Weights of a small mixture-of-experts language model, trained from scratch on English Wikipedia: a shared expert of 128 neurons, 338M tokens.
Below are experts of layer 10 (counted from 0) of a mixture-of-experts language model. Rows are named router (the router's row for the expert), gate (a neuron's input weights, with its number), up (a neuron's input weights, with its number) and show model dimensions 160-199. Each number is 128 + 32 x the weight over its row's rms, rounded and kept within 0 to 255. Numbers have three digits each.
After each expert's rows: "gets" lists some tokens that make up at least twice as much of what it gets as of all text. This comes from a sample of Wikipedia text that the model never trained on. Tokens count by the router's weight.

# expert 14
router:136172114054091167112106097154089090077169136129169060113150087142168088207165148130110092094100129111205111080155130120
gate0:139154114104124081043077160101154128158178138109101141089113124135192132156113120160181115037104111121119153137150092123
up0:137118126066162090092096112171124109137152096067069129152117088113184098158097096110120199088102088156135119131172130157
gate1:174088147107098121149178119112131144172110085159095163085156108122125129182150132140121118064123081131123143202186117154
up1:145141078146106128117207148099154145203116096165108148098099115096106098097099115184117089099112126112122111138069135132
gate2:118136172111113190104125118107130146152136089166105045145149118102065146143100141115178098105105113096176117085082108125
up2:134114174110153103111145159122129111111154140175118104174116080070083102127102107135176145103110159120114114117066117115
gate3:185071124156074126162116159136083171128122160095133115077157092148157063104081142124054126144140102135158117149115103180
up3:096124071119047115170133173143150125167173126104077100129099214146136132156154157146090111156069094084052112190144124127
gate4:076108117071129146117107175068125116166118115112118106104145110127089152130158124175077110142111119157056175129132157111
up4:160191137063150166173092133131146116105136157116104092123155071134123122149177152106115087137121116151160139155120163126
gate5:138211122131152175091127095150072142090152209140137139136117156129124121051171148116181084096127174182170115108128125127
up5:112074102151108113125105186118148161162121089153101128094182113081134122219101122118170148166113088113135120121143144110
gate6:123138152140130136088109085098128154117159168132106108074112135133188106150120153126097207149112114119172121094194150149
up6:131071171117142145216159201086106138100158186110088117090102219102107147115187104117090183159120133137115147135129102184
gate7:084118132096173108088131142148141112138141143143085116108180100087098171115149147085195094130188178130112120102133086103
up7:092147111146097129037137098164136129114117164189134063103139136159154191099127125202152147149087093090165124180157148123
gate8:136072131172128131116169135201123120176100141097125162119134109100140083155136136102118137180142139115141169144125112188
up8:146150122126100106167137130102113086099106117159097132143213108160056051149096108156116133109101100141161169091121102192
gate9:177136117083146159139046096152071049146113178180068104090121099067139116150130109112146174088116119081137083131132113141
up9:063193119177107157118139082089050151147153121118162111104172155114095143148112032170089159124125125108142134146147096130
gate10:093098166120139113138110093223141135146167063076081127122158147178094136143110084121134060115102173083122172114147080162
up10:243085130134119160149206102115118117126090100147123138119129107107136164114109146157128189134156106126055132182164178135
gate11:191113125143178126120138119161141076119133138148084120158103175149117204121158110122093106162163106128182138101096160151
up11:159110145088148118153090134178110070170091138128146121130104135162101174110162103090134100121121111090178121122076110137
gate12:078132112164119125116167157117080133128140155085172127144136156118122079072161115060106096183130107106175123145125152133
up12:143147132089168116149133171089115068144142096161116097198165076099077086169119194091108072103089128088217081105112110167
gate13:151153187155145121161143129118106069129135110094143108183101182127150092134102190127152108127143130108189110091155103128
up13:134116192104124122129153123140123139088134059087106164143136124131103101098109101123147149181145116090106167163113180107
gate14:127081178156124117139088070101055159096105110136071142117147146178160131160086095125124108119168124112159215088141183106
up14:117098160099106138062201119098183195126112116152151090067074137150136029117087136074137168153120179151138111155123139156
gate15:141102148084068066197099136095147128128133141060127111102150114124162143128098125104097149132108167101191143097162167143
up15:131135141150077056172096075123114148121104182130139105092119141133166099171137183151175153154104079107125161117148122147
gate16:159153114135120167108102150108161112115133074112105102149191140117142167112139115094128158094159076122101139158154126185
up16:142165090119137098166136095075139083096171216092129078165111170133160157105190055107152086122081118128078103175134082067
gate17:127170161135102135187186164092127160131132132084133127120145187145103104034127166101104172146160085143085129150063160176
up17:088152150118165195198174105113101109126106140126151092153141117132145148106164098144151107115173160102125107083066137126
gate18:189118168079090137077065073152124134120114155119104131109157139172079164126187191103175111136160118171170125120097119145
up18:093167187194158186115112084081141145146116117092176134207140099076159110151170115128116124141092112135158140080135181150
gate19:109132053104103139194109076129113157105137158115119123112114126131167141099106128098111144131135156166170090148116115136
up19:188078147197134182133079151104133130089106064183163152144126144094120096178107145159118091147130068100093165131109160140
gate20:147179171155127095145171180119091152099149135144123178135094178128045140048118103134101117136172087155214132145145149136
up20:135125128170160183187142082137122153109157103168111113140143224134162145178125152094085091148137063134168145112090147149
gate21:120121125155123083117130092149130149156101156088121124093115115108188196084130148142105120179148100121143108062212105100
up21:110173142161124075080124162117176153096138129152179171136163057141169191107157097149124141141132139068140129110181093132
gate22:148129141078151145119144148141097084085190151145128126116115055185159075120127142100161117082104172122138167141091086064
up22:130186049153126058156073140158121101127098134130149172160101123106092128112127172107081183123105106104114083108108119140
gate23:121184177053062183112080087105154157116119091145091109154178113108133130126160127104127162137132096136097172165102077141
up23:178162110144140102144137124119092115109154117132125129136164160152123138108133120141167114102148145101047137079172161103
gate24:164183133118143127085110173164138117114153132113152126149120121126089155103130130140087157135110093086125199155134182159
up24:140112140146158150135119125135120131071099069123064101091168109097144125154161138110138096140116130133123112150163064123
gate25:107129125053145112093096135215074143146107160087146105088102118041126126130125104167102116070079137136167064106147113144
up25:162075144092142177120117133122152118105160163170133111138146171107084163145089135107103103099107094155164112179060155121
gate26:138119145177127101143148116116165083175117111140143063168132131121119165124095094125153147127088169117121150130135075104
up26:128089140138133172102107101191116100120116119140149115130099127143125141144139139097114116141138137114132153097143163155
gate27:109218167133130124102125148149103125158128103103110136124162104108133137147108104144180096166160116106076116119111078082
up27:157156136129082138102091109117124137123135153112124129144127094112118108139093089130162160124099118114086161123151136128
gate28:145063147143145150126109154157108134052114166188135154255131090118081147181180095138095135066147151145132088141162171102
up28:138158173201111190115140032080177133142137064179141120058186202180143162102084141189175094180119095117137150106142113102
gate29:197088116114113123128123151127101093119115113091143152158127102183125173031146135161177119102136126127177125103128123113
up29:099099104136145109068163091147172163200132179114136081141135094139152149176085151115100173120109129154112140181098102086
gets: "1", "2", " ", ", ", "-", " | "

# expert 2
router:153194115093094150134127081173097095174202129097144089125161076155143065114107152162154079090137175082174090141095127143
gate0:144135151188107179146122123193140153167155162111104135097163121108092088178160145196116209148177120125096093153160136117
up0:147161153114173160044115143149086115130200189126151168146165158079116118146170168148134192152145148121141049107131140129
gate1:115143033120160168138122051141077056150166087104088210104125168091099192115116108155136121154120063093084122129090155126
up1:136196147083036130107096107119150146156091093179157138177131100131120086128113114191126186141051175083129161104156109139
gate2:148117174116120129116103093108098170124208130143170118144137097134141098141142078075126179152125135067113159074103104113
up2:091087071113142112118090129185091071122094142135162145154204130136139131151086108122105089110163137115122085188127107136
gate3:166116132082133073125136116109108128155116184141135059098156124141171078127112185069117101122137073169104087114112104093
up3:124123112159112093187117109146088122107130115146143112125151138114171107119101112172105135175090100123101053107122132117
gate4:162037115100073115089140119148095083097173100142115147155145096088153120110102110160166151094132105084114110187111151128
up4:173184099164121163112154133150072112075134249118147133133108191167119068136172133113138152125167119110152117170135117117
gate5:109063116103170119135129124107102139113174131114106122122060143131123121128129120093181123086169096092115124126179172099
up5:173148168107156132090163059131056203137146198196157087136088100136158142103126120099105094091085108103116143118142124137
gate6:065146175113103156109116087139152130151090171124138127112107142181101217153193147088108073191125111102128077106126131126
up6:185123162140125137136157035094065119138129123125099108151127130158126138164081196093134054082142131134178067045137140141
gate7:153124142142098125122164131098131146146123108154117139142132155129187133082122216190133071102137123146137124133104160162
up7:146113117106101106151115160143151120082190159121143152110066166148102102122162113124108148134123121141135106143130118106
gate8:117108133139103125147177161182117161119152133111128130154112131077139117137130132142128145094106141149143100194122139126
up8:104106112128121115062139158170088126120099129120133151157145108106105155083140038085079164133102109123186102130113086125
gate9:118118116144134140135141135126150126155095119140127071096125152093132161139129167160117131125146188119113116088095085128
up9:077207124094123125121121125162081137140135130156120124104086122095129140125137115087161112148163052139141174205146167114
gate10:180130142159111128169151094123160120160146143111110111098108180151074105118134123127116131076174143125115093027124158182
up10:087150102085162111112159153133080139090139100086137114090113098132149179103166131106139130157070092103116131160179093100
gate11:136139109144089129108082132125143105112086119137071118142157110132173099120074181109141117105147080132152203111120104159
up11:097106135154147092187135080165170074121123055155159094085151119137138117137112108135106143102155056112122116109156143095
gate12:140125058116081165131120139105129147113125119104115107167152147139128120123134072132141154209157159108142167116140118104
up12:140120111115143087151125102213099130104129161135135209119099187135150133123135180151125131058118119150146128145127143137
gate13:145156198145129146147135105110161130131129172116112117176111115124182127149114138162149093085114134137180163104128138153
up13:141108165077139148128109216118133101149204116091143170124103159147110116149154178148097080046114150102138175117145140155
gate14:112105115127133130107067008128133088117112102131140124184141107113124176139093168161128138108056118112127107161115152128
up14:149100092113072192128104092144129106112135120167137176130079087130142082111074208176065194112093134155156089131119111124
gate15:135196054119031109137108160125095096131148100122096180122114139110139113119117176138162046121161088135206106163104172094
up15:148107103119143106090185104141108164160117158142162121110144118091092138136142084177119168091132187134139133107133112158
gate16:133116089160122172091095120160178133118118101116129107163089164122137079138168165157098151126136178125158107125154118124
up16:174104137132126115153143164085131089114117083142142100150121143157181115119117117104088190175117174163108137127146152120
gate17:121165184124120131111145099119120139133122129128112072104105122118134115089084133108113085076119065112120131113143118124
up17:101169203095155143126111118136109158169200147172117172186076145085107155139176143136154095186126166116133088133073158107
gate18:083156134115124129144121118109176118125107190072110142138174121116103198136077090089119104142115117132140214166149113106
up18:108112112145127099127155137157117098150151068129130064079177132181123099090137089139071155145135011083123113147129146113
gate19:091133133091151132117115079129094138096154101097135149109086172113084147110087197096125132120153139095114091105140140095
up19:168072157214185109114174125123150167118114159127119166193098104155162165139045132068143080095112169125117056115120129118
gate20:138164182163117143100111100111082162129145149072109103115124151164168115173157153158114156158114113172134056121132106107
up20:143147189141157103047166110055073153106132202123132126146120117159203146165142141089190174188101125175087128082133088141
gate21:120167104105102101162129119109054127115138068053104140120155125188171140154135147110163086118148120104149142105123128145
up21:168120122079124134151116151167121095125124127123075087097162143112109019069148138199155159056135068158149099133109119100
gate22:150142106162101188098148106160063111103120177114158123160149163118157131133172140085177117164155130153208146122154153186
up22:137075114098098193147147171118197163120144115092142111108150119127126195079071129121154111066134104087066099074117139157
gate23:109156104190091141050128110178110139162143168177090156125166153138103072145097129150143125100122062105127095140123143108
up23:130123096106130126131119163140129106087107129108176113125165141125142109098158157094105171158142146158077175089173105120
gate24:132137092129152166137098090165076104141144189078121165143094120122070034130197152133158073147139167106132177135162156096
up24:117133129133080118103123136128150139095134075128153125121120136126122150101067073113143171148210160111134118168133126078
gate25:112107111140071172131043112190185051180094116122086228139113099142106129118050104129148150110145074124125174100136142121
up25:129127147140085176141121155107153183095130150142154098109091144100137187122130165098103117096131178143088208124161098159
gate26:134124141131128160126154092081116127140134165144107132125130135116178128113118182147127123126166139146147066161130151091
up26:103179163174180177107176129106122098137119164116078114149081109154119151126155104102150141165144134160172092119100121124
gate27:130132101149129119203099118085152132114146090103121144121128123062116120109144139064126070099069054102099121109109106164
up27:154103098163129079178124143105061126125133168140149087101156100134143167099098163098121079087123054180082143106153141113
gate28:152140119110132100106157119129120160159176104143186128119101104135145126136153169142120062147122137136156128093142157099
up28:137170159177144152192121110099113124151158099149105098149164133152098073131090131103117180147081128108129066110115085145
gate29:169140194158138101176174086146110114191150193163074147140130117083093117116104173063163083073065140090082159100093152174
up29:148088093147130118134096102161108132104092160125111180135110145115152156159021191096141162136137130135160051126130114136
gets: ".", "\n", "\n\n", "s.", ").", "\"."

# expert 1
router:124156173126109129099162059146095089097192096103172095072200116134147091138092159104085100103152133092178113157132163109
gate0:184123141169132157182113088171126142196085123123150131095144106107136129125073160125075159066199085093121135112148137173
up0:129174116128190145136160091204107108150100132108090144106159143177119087156168169146108092130149141070158156077099087166
gate1:167122094150144150102128163138109162181125152125114117111105181077112149097152154104142073085177048127112202098109140136
up1:097133134153167150070144113120112186073160159153161194136100125106125146115132107081112109241183129110133095153154138140
gate2:072149153148072207119115097141080111060135071146107153143105133171119154116007052115097154118130154135189131116132148125
up2:162087070094150123134150232112088116145141198136148118208147125065173152160145135147162128108144138148109116102128141089
gate3:101118164144092095121124096068133146179161139171118131124128112107159124117121121137211130145130162111129131097130138174
up3:128085104116142133103163152155208132172185151110153139073114159109142166192099109133155106113175168124127179122115124106
gate4:149129184072138137173110107120082171144125141083186121177109141152170128122121169084162165182118128088163122137125127147
up4:155141118145148107172147109093121177160164103144114100097147144110110100140143111108116084112182148125093080107129099141
gate5:140158126139109110117119145174092076107146160130165139171116185125137137105177163048165072134109051113141079118088098131
up5:088119095125135137169073138133106169097157101152174147176085145070129097041127092075127103159123169095145176143135140101
gate6:110160129122110121151064100101073102106115113151153105109129082105132117166029155128127124054123148109135084134190080055
up6:133172151131103098170118109142096109058167082132140153088125125129079122158081138111092159140172200075088123160196091122
gate7:112137075194162154083137161106135112139150071147085099126123136144139168105159134125178116125189140154086093116175174051
up7:121123132175119148114136133137092128155109175141136091180137133152137131134139166147139142055118061058113044184128179111
gate8:133142122177112209158106129098053115085119186094165121143134117146135169144133153146125056129205148076146148144127156117
up8:130102071171117179102162097062112135111115138143090099185164053091115201105105133141097057145162126129086153152075168118
gate9:149229159094113107099092092153158085131173131131115184162153159130151093149126145106148129062086099097147150103156171132
up9:170129112128156085173084086172151110153098180115111128087109131088138114145196134116177122083127120116111136095128100132
gate10:155112177090101154103081109149060111144174139103117144125130113149122114124113137116100145167148180081118163146149135154
up10:158085125108093132182146169133104100172114155095105142148131044117077137086184131139172198151106120207119152150117081147
gate11:110106067114096120111109117138083188183101102120126080064123149128187139154134196151143160121162111161114177120193125146
up11:119062175047130168115126149112168103130140111123094141156108142165085163142118104091109152093157159123165108141161150069
gate12:149086157177131161085084083165028121068140113106099119086124086105128079101148126144061103063151097150157121137143111115
up12:131175148158117115118088112096121155136110149098126118129162088111102160157094118134180190149137109123134165133147071088
gate13:162104107110134164153133148150088085202109105131207146133154207143120101177121157163140129078111095073145096159086136189
up13:100123126115076112166135123145119155149070126117150110011179135149173105099150115101135107136172110139121112138117113140
gate14:155081142121150099109178060094074140148186134160117116147113119090172167142090089103162129141115146103112114099160160139
up14:163093105129174103115131117117112153107169129151147120166086135126178095151085125079110174154132139110124131127161136160
gate15:135111139134100193182125072173095032150127121092127177116183119094113194146063112145095075117114126139165151132105163090
up15:169152142141171118094126152110119151204139102172178142142080113141098119076111151137125127064123111081104151150139109153
gate16:157152154119146120094118130126120119144150111115118158083116107091184079140140116080114152055154177101086166047128141136
up16:089116156125158180079146110129137115117122131092144131075153117131072088139144167068117150108159142069133114126129148191
gate17:131161168098073131167128145123133115147195123119141084094109110119153049115039128073134153161152120118119116125118158059
up17:097120113152154126127140110129099115117148109137143161082117087174104146140101113163107108153140076143123141139142106108
gate18:144070167098150143165096119193161128127161152054165123069134155122174072128118128134128048099132102064146120100162135135
up18:130060162123144126112152096161164094147133139148100181106120141083118089161127177125149146178153102163187103142169167093
gate19:091122130135123112115111133127119147124151125095102138070142140159164137149104134116104063137171067170109145107097136121
up19:090113125110194083125164108138129097139117114089082090147077185085138053099170186182168227116075135171150106145133159110
gate20:167161147082134156114171123169096124156130134129151136206117134124187095107143127130160067118053113094152126143145107174
up20:155173127103122125167129112195121136088127155170150133200117125137170170100169076124173099157050132126123156132090068195
gate21:113097075123117099104139061162119132077168173158156132137104083125145078147081178069133154114152129115140085149144144119
up21:108167100114123086084138104163157048152144119118177140120113104117171145154126151135163136109132073131182138162101126132
gate22:128123119087094119101152098168067123215108164171119072050191104161144122172082145109159157111083156110161117105124089155
up22:150105179119165077184098130129150116060144098075156117117105187125094136085101159113095150068125126148121111179142162126
gate23:176142083146121118129098188139067131119111200130136120124077119130139186083100113120118113123185119110165126120135152143
up23:085136148092111109145117059114114095120191096124146171174123123141137122165175133162134111181133142150050166120118138070
gate24:149120143078099153099081164107098149079120192125109162184189113111123109109116182107124127108133119141168165192086105123
up24:138144103107077120106122176136112112140107136124086174146135113115102092149142090137095162116100148137146134144156107120
gate25:076106104109107153121110137122109130126132153134130162098114147175123152165073131070130103126146122147167145119128172163
up25:147166138099131114106125170122116127142163135090176108160099138103147114165174181164093140088129151109132131121176131144
gate26:179113141097116153128147114140103176095173120118175093132142098101150193093122109144087149124156112166097117078123117140
up26:140122138145106105107096148100128107119116140135153125096139153132071164196093110144169089105116105154139134154107150099
gate27:168185150118186168132099085125140074106108159037161147112171169214147104124133203100120140067150164103178146105177179144
up27:115219172163169144156133108117066144147122104126198145060109171198112081122102159127124168124139115147128111091139092167
gate28:117178123107132099149126077121102140152103077148122080120137139149118120138121119135108187152118052160137201140146145142
up28:128149142121099100106111136171120118154169114141147161081113129153130132174117125151157142126155158133090119125138134047
gate29:161131191094147189099112173127113123130135111126119104092143131154102117060083131171124122128123121114145134114183100084
up29:106078150072129203156096119136130092122103117153083130122083112143132106135124139130131168113136129091166078103184162157
gets: "–", " | ", "1", " |", ".", "0"

# expert 11
router:180144127070064190116105104194098087166198156121173093092161110181100089182100153178109118062168150104116134108148165106
gate0:140144134120097148152149139107121167121184083156070103169072129094146172143079116142100119129126147142062096124183145060
up0:074102066184142125134128128143115133157124132104138133098159122112088132136095130139188152132112076064125199145116101141
gate1:052139125159134146112159130122099114130153131158141171147150131152155098163101112080153041149132134104164108147112130125
up1:201075097066102130122145116151169090113138100131155096082153143163094083089167153168120155077120105189151138079150151140
gate2:075119156182120151166091143095123107132155132178125127080165130167121119105099151125130145176177120104136122133196121123
up2:155162156086091124119105151103131100133134073099089101157121104083109098147133139082119128094054106112150135086089165112
gate3:098180204100146096174130054149149118136128165068123104191143101169149112140091137107179111113221188093123097124114155078
up3:120102112116132139095085069106123136143170052150140163081163117112145155114062155124124149104106101058105149105178132104
gate4:138181129075131154119094194136146133057138125121136140143108098195140118140156081168090145128160074149127088062131133047
up4:087135136127147142124078129082144100133126125108138145152134104185152125139099097121079139173133111156120130116125180085
gate5:184088110152115150134096143121136126126167077047110114138186142127134089111083140159129118080122124060102142186148190097
up5:163096095168101144131150142134171118118152131043210077070188096111109152102098108141128194141204104156148180132106147155
gate6:163147152094171156131124093167154086128171097133150126093121108146126163081100148139105125116114139095069155144151135092
up6:108158117158130057148149145087118115111121127154154149131162152127167116126196105119086078180132128099172092154138112183
gate7:151145130137146130107097050151151124170115122106145135116131129092143184154071110085128119062123127114098110100097108152
up7:194161130187126146121105078110159102123142117140098162146107172143100101141083129097136171070118067098090143117118107159
gate8:131212095184082064125126134138173102164135124112113072115115105175116093161112092164159154099188134126098136105124146100
up8:109152187121157131139133074125169134208137146130135116106131169112151171096139142106147151111130102044180114143128131095
gate9:056087127128134094149154118123138126115150163142171114099178122083126138090142137156160102097135098122084141125172137148
up9:148169114077142129077103117122103128172082108128155126168126114169146087155063203091125119157140145108153080120147165139
gate10:098155090158097177164063177086184100058141110099161168104118138085217170119095097150141128139140138145043128160123148173
up10:153091101158078148043134085174123110167062157115147121091135122223132133170096097138087112119184113126091164135099139083
gate11:067124144136127179146097092099092163114116140103162109172090081148117075190151227140168052111086127106117078097147184144
up11:142137128132172092131112113121111136122167144128147179138129188112148127125188155123036182119129164178109171154129122152
gate12:129128099115143151082153094110070151138164150139116131157113096110123099156117114139142105109049203077179112100169138160
up12:122125121145160103158114158099144098164119148137160114105175123184154103133130134091140116166162114089113075186102152156
gate13:189160111083114133090117123135106162141155153085128118137156151122108159082073174137071140142121169099040113097147116140
up13:137138132139132055124139131128073116143113204148171119119103129126164175148097152153170119069155107085130113099135115094
gate14:169107091159136114184115143125125127101168122135145101097145166137188132079188185130145109177164150098114113106158105144
up14:063134139108160091094112115165133164170101196085175122090147091113088163204069053161124151128104131147140154184150112117
gate15:153119130104136176078125130187104152065147113177089135122154173092075093106145126114110120052075120111143104107131108121
up15:087133139097160103168183186127109107177095127170141122116105180115176192192088112147120133090119140135109173127126128155
gate16:066101071133151117095171174173091137173101043111129165090134127094086142106118119159150117114076070124233139130111145081
up16:091080042148112135089146134159147110164106149154153174000106174115110126108084138160153169179088112104129142107136120165
gate17:076159079144119189124149174181093155148145169131082109126134112114146196218153141131099110117172137173190136127088117142
up17:179200102112156162124102153106202120151125100126151111085105168129134065167168112114095090128140144192116089112097124135
gate18:080118150119160084080075114127139125105172165084121081102114128116101085127169124082065115077115123132144151127129220140
up18:161139130137104166159159089113108114161111120133155112157173073193173154108115134114152085144162139165156109110136113092
gate19:169113092077139124137157099213127107173139106096096138158101172165109110131111134120142074133092131161192123136072094131
up19:143120123147140149123133140159143079138106105157069140170096127095129162092164125171045162116139123096131127163119122136
gate20:108154158141035192153108116124088133112151018082115134110061159064154106116171127175155159142110162138130138120114065058
up20:125166132140123132051130156162073152115113096134148118113141139148147074173127079161130137116149112170095125098092112121
gate21:131119120075140095120117188068109151174143163144128108079123080175111130193108131199156142098123131121131152090119083151
up21:095136084145088187083111079166202117093105101177108140169110127047144154146185122113081128135166132085157088177159147100
gate22:164090169144099156116193058137044074160085084133126134112144089100131139120101126102125132157164132128153142042122157089
up22:150165177239147163099168149130099107131099134090108169174072119075140151117115092158177137141185173137150120046105144134
gate23:045137135106171109062072170096129119071196110138081132091123104095123145095175108110109158140116132128084137147178155125
up23:125125079144182101120139151116097096176145112150095100121094113138105118131080136147117124110127181124115141112159150156
gate24:130101162093101182156103074148117134164108138126151142088104144176146126109146136126187158098155128147142146130172155123
up24:185177136151056145072196163053117165149166089116039089116057157082121139082143135112072135134088207143069140095117130114
gate25:117075134060147172123124105184145113135150136096095143110120149146119130101172151154098134052110161208113154079173129138
up25:116114125178167156098188159056162107157069132153123125106143170082141138104175140144096173157116138145114095128137146098
gate26:207129081173181107081114075181129071120134106140111206125142140121128041023125103147149111110107130136136074173115127122
up26:126120117109111096085162139171116170109139142134080099153111103202115146137182152142115075135101104159142117130157106142
gate27:099100130012129177118096089093081200200131083082096135084164143068110141077129100095111159079112095152136112082170103147
up27:113104082115100130110150127174131101083158152144161116103109146155152109202146089138188153100120151181139138127056121110
gate28:171101130112142092141122098179150159082120093127148137166093157127099117049125139156102066136122111125093092181131132155
up28:158149173165119145072122191076191178185118106179089123086136100144110111211114169226092110158094082120108137143142162112
gate29:148164149088111126077071168067085106093126173115108155155137103105170060173117143099198151111162095113151064133130127122
up29:143090137182184123180118075156160104180172108089131068163086092101116133038125142121079118136107120139152185153128129057
gets: "\n\n", "\n", "==", "===", " =", " ("

# expert 3
router:162143125105050163102153101157107080128197156112168102099152094142117085132107156153097099080145158094148109067098151134
gate0:121101132131115112148164038142100096141156161107115148182192104125142174096125159196215102143080143104119126126130131141
up0:091091119158114144095126100113176111085065151122136182171127113165140178068205110169137128156098198138116154138087133127
gate1:151092104128096082165141148127105109170112115140150056095140130050085085158118152111144128187084109119119145075148095144
up1:086117112202109087128159156154176124077135120092200147103126085107103099114129071109121128193110121109151154087112125168
gate2:143147165178141165132162158158099094138153193112107128143114131170138146127112145138114142138151037122143094178122112147
up2:132119078082141133132085104108156202116114107122141058108130114061166109139112114071144122131105136127140140045151163139
gate3:159150063142095137128128095130100063085164164071101143138131151120136112130116112085180156152114165114149131104147172116
up3:151089118175110150064132081108091062103104106069130156064138151148170123114156099112149133121115122131162108140116111125
gate4:165088105169062130243185125101130090144097118124139133144190147112056127108089116115127121112099093084080100122141172128
up4:124131116101149130110126174164131073070147180094096125169052114122169177161154150155178046128153095123124094175136105093
gate5:040109147107173119130134125139149119172100178110120215117107092140121159113093116095104130148111127134151145104118108153
up5:137118150095105133125088114174147115137132165135115148108134076151108129088116079125121153176086091130147135138109064144
gate6:144110045172147169154160117141089067135119107077060164104130223086070055109114122131128087076159113112119164146147136107
up6:174096077120095216099142102154083089110141075126073159097154112135086120089161109130112135037138116115160148149113140141
gate7:141157124126180103099140157031115136162121128137160125150087034062111131101118165117105143141108144156113122167093114096
up7:156092105109097110115143116148116120119074152089090068144183138100119090138134143093226116078144075145154123112165114146
gate8:126138135162085131108114125133097130108104163123116153130100097107118164116063211125152163145124137177109121134149131091
up8:167120109142104118145134127061107088121093131101138096114178164137120078107139155131152113122169113158147175160132148114
gate9:157130119116092175099081088097166171142152135133089164171151117088098159079098154104156138126183132130056139102112217152
up9:140131111186175131123113150084097138176139057143132164119146103130105123144107133117119115073151181109132160109132207158
gate10:146181120156109168117124101155119129119126126108147151101162097111121034105148133120143135075157150108072133147103096128
up10:102158149142112176123095118139162158067155108058115154086141131085110075115139131087141108097143108123096144102110118166
gate11:114099065114170140133145105109121128109078103131129103093082096135122126163162121109132143160075165089117161101099091124
up11:157128086080117159138150174122110094124137118139152123096082136112198131156128140098131168102070225067127088096132135103
gate12:139058088145051142112113131106186160068063167106105139131156108106204111137134108157154076132153140138030131121127073175
up12:178097113108064128103093043166109121096117123154105141149130149125117131130102130158196077100140204125124155088084162118
gate13:144103094113146124148119128157094128118161130060131119111137115148096042067091152128078163133177111130043154149132134141
up13:065132131127160174145147170110108132122159177148138122167128120145118099160118130070125140168148169091163167108167105122
gate14:133163147117086157109130157121131153089173153113123041156127078140114129133129123077176147109087095065103087131150111121
up14:091166109117177091170116146106149150146081102119122127082117200083129131116129094167164128105113113174097109088101139154
gate15:057095141115112125051068143184124118146070091153136149087124103111158188092106140195111122163142082093105062162093122152
up15:056155188097118089133099187153140169084105175172142140140149147087071093143120143139110097128123156129134137087151077103
gate16:049102134140163182178113085053124131095099173166173156119154113144084135079141218158135122141106126157112131099122184132
up16:150147119142117094051139135156092130125134081145150135108126074114119095152131060069126168132106176158172140086152109194
gate17:119125144154134201138156087183125165106102111075150133166096105098139165150124160105097102098100078101082143179074083106
up17:174141153135192092119156147113061125096105103050138129146148054125115138115115063115140144116076154136166148089107196156
gate18:139142124108150091188142045156142133156141179139124131100085154125179151183078103146131085058141175139059106082167098045
up18:152130117110133171094111130135115116092161084111118148175180088151079119091114113122167157142133045103183129177129158189
gate19:167140181123092136096185095127108167093110160103131123115122104146102139122097127132096147121098165140130129086110138105
up19:148094162173112100147157081139093158114107187138134124129074115155097148127112099150091167181133154109111156113107102096
gate20:170141140094157144185152103157126103122115082121116147180108094114090100119145186115093108116144113101094146068196135113
up20:073168109095190191124050083090136091119145133129156089129140080130123111184165145145182099114109141141120123155141135095
gate21:101196133185098162136144129178127125129156064169131071156141106090143156081147104116095127129176087101118168154176100108
up21:136123145175101126169161160152105144122150151197105146212170099126108197095087077099119128172163089115125091163141125128
gate22:031172123139172116148131143109176182175146145091106155127114146115107062136112145117096080137193129140080144147115123146
up22:095047177208096138141135128120126096098071136126134120164144145141144143109177118076109113130098065096141146065123091099
gate23:122099129143102199064151075127088147118135124151130153172105191153127130117117137151125158141111149120113087158087121106
up23:138056128088113225151164108139086189146087122139125162115096163064161171136126140107106145095148172116143122134089146090
gate24:190156093088116103113116159144179075112109164185070108158181165166159165136120194173151140136136069109092137139086109106
up24:093186068163160170188179124181102094112093152111087114186114140125067144088157125115148069176114173113083156162127110115
gate25:145166193162089196135040132134155130093171116108170188122101094095140117133134136185126119162124093111061140148158126132
up25:135160128133109137125136136201142127137131132050170103184099134096187131147125084178121160157192211111145122138120154082
gate26:095111135160140088119106104095144157136108143116141144134163092155103092086123136126087144125144077079087144128117142117
up26:167130132091086143110117176171087161145117096162089142174099194130107119134082105143159100169103144151134138095138066126
gate27:170133112132134117146111137132112144104118127105088139225187117122101133076090061111157132119121112109232122146111168094
up27:126113123085123148101084138120150123107117152102062105079171135049125109111118187119126148062113185155127116101131146123
gate28:154127174126149116127063140119161135200134138180141158142178144097128112095126162191089133150128180138143166142087152104
up28:123100161139155078153064143150132107212117116125126169156174163111170095136078168200113138053146102111137177093146183126
gate29:132137152062101209175180151087165087142111088177145141149160139117118127122135143215080145126153098086064085135140113129
up29:105137110183138119114153141158112165140159132085144104122113118163139066145164130043152086114095118159141106132138134120
gets: " |", " | ", "| ", " M", " T", " C"